python train.py --num_hidden_layers=8 --hidden_size=256 --experts_per_token=2 --normalize_top_k=false --balance_loss=0.00274 --tie_word_embeddings=true --learning_rate=0.00935 --train_tokens=736700000 --dataset="wikipedia_en"
Below are experts of layer 3 (counted from 0) of a mixture-of-experts language model. Rows are named router (the router's row for the expert), gate (a neuron's input weights, with its number), up (a neuron's input weights, with its number), down (a neuron's output weights, with its number) and show model dimensions 0-255. Each number is 128 + 24 x the weight over its row's rms, rounded and kept within 0 to 255.
Before each expert's rows: "mostly gets" lists some tokens that are sent to it at least half of the time; "raises" lists some tokens whose logits its average output raises strongly, later layers aside. This comes from a sample of Wikipedia text that the model never trained on.

# expert 88
mostly gets: " public", " large", " small", "ical", " human", " modern"
raises: " and", " (", ",", "-", " ", " or"
router [138 109  42 163 119 110 169 158 126 165 149 119 144 118 137 107 156 142 157 166 118 129 142 103 113 104 104 180 114 153 115 117 135 131 142 124 127 134 127 123 136  83 126 122 119  58 114 148 152 146 163 113 119 147 139 138 122 100 162 169 100 145  93 174 137 115 131 150 132 141 140 101 115 133 120 144 130 147 105 131 133  91  75  79  80 133 121 143 150 118 161 137 147 132 105 121 154 145 151 136 106  94 138  99 102  93 152 176 165 109  91 118  76 143 125 143 118 159 102 154 120 108 138 148 151 161 135  87 147  79 113 137 102  98 186 110 140 133 108 118 134 129 140 183 135 112 136 149  81 123  97 123 128 146 150 130 177 143 123 127 148 131 137 129 114 145 105 136 131 129 175 148 135 148 127 138 128 144 112 144 147 109 147 146 103 124 150 114 115 110 108  86 147 136 155 166 112 124 130 190 149 128 173 133 134 106 102 121 128 135 113 144 107 131 118 167 130  98 129 176 121 149 130 139 130  80 141 113 114 134 146  92 154 105 122 153 105 128  86  93 100  96 123 150 192 135 123 112 147 152 117 108 133 112  94 126]
gate0 [143 127 135 132 153 118 124 135 104  80 110 114 151 123 141 123 160 182 126 165 118 133  85 121 163 130 144  90 144 110 142 129  98 110  98 144 140  96  90 128 116 164 107 140 128  97 121  81 139 126 106 107 114 153 109 115 152 130 161 160  96 112 140 123 147 184 134 126 151 156 137 122 132 104 140 130 148 119 121 108 142 134 151 125  91 123 122 122  97 104 160 132  96 110 146  82 160 123 133 149 153 125 120  92 122 141 142 124 132 117 184 126 119 124 106 134 119 118 143 116 154 116 159 135 160 153 123  41 114 103 119 127 183 168 149 105 147 102 124 143 147 111 120 114 126 133 150 124 137 131 139  74 162 143  79 126 107 126 169 146 111 102 121 129 166 111 157 125  93 142 131 104 173 120 143 127 119 120 112 118 111 175 184 102 103 152 158 123 142 111 142  90  95 151 138 126 101 125  88 133 116 120 123 147 141 116 154  84 158 146 106 120 164 119 169 142 142 151 148 119 104  97 146  88  74 134 122 135 175 113 171  84 100  96 171 114  85 162 109 119 133 109 107 142 128 143 144 145 139 105 178 127 102 158  92 110]
up0 [147 144 169 203 103  98 100  90 147  90 164 117  78 125 142  96 159 104  93 114 146 144 187 110  91 151 116  95 106 167 108 115 135 110 147 101 116 113 169 124 122 104 129 126 112 132 137 143 100 144 100 129  94 136 139 124  94 125 156 185 129 171 128 141 111  88  97 146  85 114 152 115 127 113 178 115 146 139  94 171 112 154  94 102 122 123 110 131 111 124 126 140 115 180 129 151 115 137 153 143  75 131 175 148 132  99 120 104 154 126 103 112 130 138 157 152 145 146 111 125 110 102 141 127 124  99 116 136 165 143 147 129  97 125 134 149 123 115 118  91 114 133  96 183 141 159 134 156 158 111  97 127 139 107 135 140 116 124  95 147 142 116 127 159  71 135 143 117 129 128 144 112 142 109 123 123 117 162 102 134 114 115 123 104 132 132 110 115 145 151 127 133 130  93  91 121 111 119 119 141 150 129 125 128 137 112 160 148 153  99 138 159  91 190 159 159 156 133 118 151 109 111  86 122 159 134 154  97  95  95 114 158 160 118 164 126 171 123 156 158 146 145  86 103 121  98  81 151 171 141 127 112 157 132 127 123]
down0 [129 104 157 102 128 117 128  99 148 102  97 108 130 107 127 144  74 133 105 121 199  90 147 126 125 142 135 133 146 131 125 156 105 101 141  76 180 118 114 111 138 142 139 175 160 201 112 140  94 148  99 142 137 104 111 140 124 146 117 113 160 100 133 142 141 139 106 103  92 147 119 106 132 142 132 140  99 201 148 158 117 153 113 139 135 102 144 147 132  72  82  99 159 147 151 151 134 153 112 108 117 138 159 182 145 107 106 114  87 113 136 106 154 115 134 156 136 120 168  99 126 115  85 146 130  90 177 118 136 112 139 113 123 154 118  94 144 135 134 122 129 132 132 107 125 144 137 127 108 124 128 156 148 120 161 120 144 126 137 132 128 130 132 113 155 154 111 162 160  89  91  89 145  93 129 136 166 107 108 115  89 140 141 133  94 133 150  86 107 163 152 128 135 129 108 129 139 147 134 168 175 141 127 106  89 178 112 116 149 116 151 124 104  86 173 114 143 161  99 138 137 152 113 104 108  96 119 143  92 142 147 143 142 124 143 135 116 126 155 139 137 159 106 107 109  72 101  83 104 143  83 154 149 140 146 133]

# expert 0
mostly gets: " National", " International", " Primary", " Public", " Social", " Federal"
raises: "ity", "ist", " Ge"
router [139 122 108 165 126 107 142 160 101 125 122 129  89 112  77 109 113 110 124 125  73 128 127 131 133 119 103 108  96 142 141 146  81 132 141 128 121 115 144 110 162 109 142 132 116 117 107 120 171 121 141 113 142 143 158 132 174 116 161 123 169 118 152  94 119 103  99 124  88 116 111  79 123 134 111 167 164 120  84 134 131 100 122 126 143 151 128 131 152 125 137 168 131 138 120  86 147 132 149 157 111 147 120 146  94 118 155 178 144 150 149 120  93 110 130 158 169 174 109 137 131 124 136 154 129 107 155 102 106 131 150 124 127 118 144 124 142 118 142 138 149 155 141 134 118 152 126  98 159 153 122 124 121 105 110 106 151 116 155  91 123 122 115 132 122 180 106 110 151 118 142 172 171 114 116 168 158 171 130 128 151 118 122 120 144 111 118 159 160 152 120  76 175 134 149  90 150 135 142 173  70 147 146 145 180 157 120 150 127 138 119  87  93 113 132 171 152 135 131 156 118 153 106 150 154  51 125 138 134 155 187 130 119 102 164 163 149 131  82 109 106 132 144 133 138 128 103 120 126 170 123 152  86  90  76 129]
gate0 [169 116 174 154 118 137 173 158 103 156 144 103  85  96 107  86  96 119 112  98 117 139 151  98 114 119 115 105 106 148 156 122 163 132  98 133 122  99 164 110 130 132 125 119  80 112  87 150 125 119  99 123 107 126 169 116 119 141 116  92 175 172 130 151 143 168 114 116 124  73 106 126 147 107 103 138 138 122 126 135 144 115 103 135 127 170 144 142 124 123 120 121 167 122 160 164 145 129 110 139 122 124 107 141 117 156  58 144 115 141 186 129  98 169 131 131 130 139 181  85  90 152 163 118  93 164 134 131 134 143 157 121 123 116 118 106 115 135 130  96 110 131 151  97 120 147 105 155 179 119 106 158 166  83 117 125 125 112 101 110 118 118 179 138 132 130 100  85 125 145 138 190 102 117 120 127 117 104 123 135 156 163 100 122 104 135 157  78 128 121 126 100 110 137 131 146 148 149 147 151 141 131 141 139 140 148 131 158 151 140 127 136 156 157 106 137 145 126 109 136 156 137  68  94 119 129 127 176 132 127 135 144 133 128 131  77 106 110 123 137 113 116 116 142 151 113 129 154 205  98 123 141 172 140  90 124]
up0 [154 127 154 155  99 114 163 139  80 173 142 110 105 119 133  81 130 154  97 119 132 169 140  73 104 125 111 102 115 157 122 129 167 114  96 130 126  99 160 123 139 134 165 115  87 119  95 145 144  91  89 134 115 101 144 137 141 161 104 105 147 154 102 141 146 154 100  87 143 106 113 133 140 120  88 136 129 133 123 129 136 137  94 131  99 158 147 144 135 137 115 122 161 123 181 144 167 128 108 117 173 135 109 137 133 154  69 149 104 152 177 118 139 159 129 130 130 119 170  73 106 174 157  91  79 167 111 123 136 128 145 158 126 110 103 114 133 123 103  98 118 129 145  98 126 127 103 152 168 110 112 161 163  83 129 130 145 101 107 127 126 123 168 142 150 130  83  79 140 124 129 153  95  98 140 131 140 111 159 132 142 173 121 129 116 105 154  94 136 121 156  96 102 120 130 155 122 128 146 148 139 135 149 123 138 122 160 142 123 138 125 126 156 140 119 147 123 112 140 129 135 145  80 100 130 148 133 150 110 133 150 143 122 124 139  73 113 104 107 104 105 133 126 141 163 116 123 176 200  82 125 134 181 110  84 125]
down0 [154 136 117 111 128 126 155 135  98 125 168 117 154  85 136  81 105 142 123 120 134 148 138 129 114 148 139 156 133 125 113 179 159 131 116 108 126 126 125 108 111 125 146 104 119 108 103 156 138 183 155 137 127 144 141 160  98 110 104 120 135 140 128 107 133 117 132 108 137 128 186 147 117 143  96 152 106 132  87 125 162 100 125 118 171 116  88 107 155 129 161 135 102 144 142  88 124 152 179  90 112  81 154  78 122  98 133 124 108 183 102 115 136 111 124 128 131 136 105  94 123 124 109  91 133  92 106  76 108 128 167 118 101 180 159  97 132 156 127 110 101 153 139 119 136 119 127 137  67 177 103 103 171 119 139 102 162  95 143 144  99 135  96 118 154 110 157 175 171 150 147 140 131  93 107 113 156 158 125 164 132 137 126 113 157 118 127 108 144  97  81 145 116  93 132 140 155 103 188 127 160 108 140 104 149 157 159 147  95 110 128 150 112 149 166 132 101 154 113 132 160 135 101 143 144 105  96 133 128  99 103 115 145 124 139  94 142 114 130  96 168 143 153 137  81 144 135 128  88 123 133 155 147 142  99 134]

# expert 79
mostly gets: " Year", " List", " book", " Award", " Albums", " Special"
raises: ",", " of", ":", ".", " and", " ("
router [150 140 103 136 161 107 117 191  81 133 147 110 126  96 101  98 118 125 151 136 118 127 133 139  75 110 125  82 142 116  89 115  72  81 136 131 118 157 137 108 148 139 159 144 144 132 102 124 137 147 145 127 112 127 159 142 170 111 162 166  88 146 177 149 123  88 131 126  88 109 121 128 132 136 179 175 158 123  94 123 122 138 127 116 106  94 127 141 104  91 147 123 138 139 150 157 119 156 120 140 126 119 136 158 127  79 125 156 140  93 147 102 103 130 116 146 135 137 148 168 136 109 134  68 129 138  90  86 119 120 146 127 128 126 120 133 141  92 126 108 128 154 159 123 147 120  93 165  95  93 137 147 135 126 133 140 157  90 124 142 136 107 126 158 110 154 157 159 154 122 100 112 133 169 100 170 118 155 142 113 122 103 153 132 136 105  96 138 163 129  93  54 120  69 137 132 145 140 121 142 141 137 109 130 134 131 130 149 127  98 135  90 152 148 184 199 109 115  91 109 122  90 132 156 131 134 117 123 160 155 149 117 149 115 176 156 140 141 126 114 136 167 115 131 163 127  98 129 124  99 134 145 134 117  85 137]
gate0 [ 84 153 124 100 124 141 112  95 155 129 156 123 105 128  99 136 132 145  97 104  94 106  98  82 155 111 123 113 118 122 132 134 127 140 104 133 149 109  91 133 143 111 138 110 124 127 145 165 117 115 128 130 109 131 151  86  93 167 157 176 125 137 135  96 145  86 133 124 132 134 107 120 173 144 149 147 115 130 130 121 182  93 128 107  88 111 125 114 182  83 173 126 178 107 106 171 187 141  70 149 121 161  83  96 140 176  99 123 124 121 136 131 103  97 108 138 116 145 132 127 108 128 128 145 145 156 102 167 165 111  95 166 134 161 132 126 147 107 149  98 158 153 140 119 153 147 190 123 126 155 104 128 122 111 130  95 158 146 165 144 139 132  98 110 160 160 121  78 141 124 124 121 123  87 108 134  86 135 129 123 106 145 108  98 121 146 135 100 156 112 130 120 129 163 119 152 141  82 140 129  86 144 138 128 139 121 133 120 184 121 169 120 110 152 105 125 146 163 121 136 125 110 140 138 112 157 152 177 142 140 138 128 132 151 164 113  97 142 113 142 136 140 139 116 124  80 148  76 118 141 149 152  83 102 110 174]
up0 [140 124 119 161 107 104 140 158 122 153 105 119 149 144 175 142 114 100 142 154 173 144 153 167  93 164 116 128 147 123 123 119 122 118 139 139 107 148 179 123 112 141 141 150 116  98 126 104 133 155  94 111 149 123 108 173 138 106  78 100  98 141 125 160 113 166 131 137 127 121 129 109  86 105 102  86 123  92 149 137  97 152 151 137 152 112 134 141  62 151 111 130  90 138 161  90  60 114 168  90 133 118 163 176 103  69 164 143 107 133 136 100 142 147 138 121 125  90 120 134 138 127 117 114 103  99 134  87  96 148 163  93 139 108 131 137 127 144 109 138 105 107 121 163 142 111  89 120 154 101 139 125 165 133 152 145 113 123 113  97 110 116 156 148 108  84 146 169 124 134 134 145 132 148 148 135 144 115 132 151 165  87 139 161 152 142 146 143 101 159 113 147 115 114 129 108 131 170 122 123 191 115 108 127 124 136 123 144  72 128 126 128 144 119 151 132 119 105 156 119 127 144  91 115 133 109 104  89 111 121 105 139 119  91  74 123 150 130 145 104 118 109 122 141 134 167 107 167 149 100 118  88 187 146 138  96]
down0 [174 127 169 144 174 119 103 115 171 122 127  96 148 131 100 155 142  95 123 132 133 139 136 142 118 100 122 116  92 130 132 151 150 147 114  84 145 108 110 135 171 138 115 109 107 160 123 103 141 112 107 134 109 140 108 156 167 169 147  84 140 128 110 118 109 160 136 101 159 106  91 160  71 103 124  70 123 126 149 141 126 133 134 112 110 124 128 144 159 151 115 145 152 147 143 166 144 130 109 114 130  69 131 134 150 139 163 107  84 114 159 102 124 121 143 128 113 175 131  96 146 105 159 145 124 126 130 136 139 130  87 110 106 121 148 112 123 125 132 137 115 119 107 132 145  87  95 120 153  93 132 158 145 140 130 158 143 133 119 122 151  98 115 134 128 134  93 119  95 132  97  85 151 130 167 126  98 131 101 114 102 150 123 153 100 108 153 143 179  93 147 111 125  83 111 112 133 163  94 120 156 126 177 115  76 130 127 121 136 141 119 113  83  82 166 123 154 137 129 108 136 129 107 101 175  86 114 124 162  87 140 114 143 168 129 141 169 148 152 133 117 124 152 162 120 197 143 134 171 113 109  71 122 134 164 167]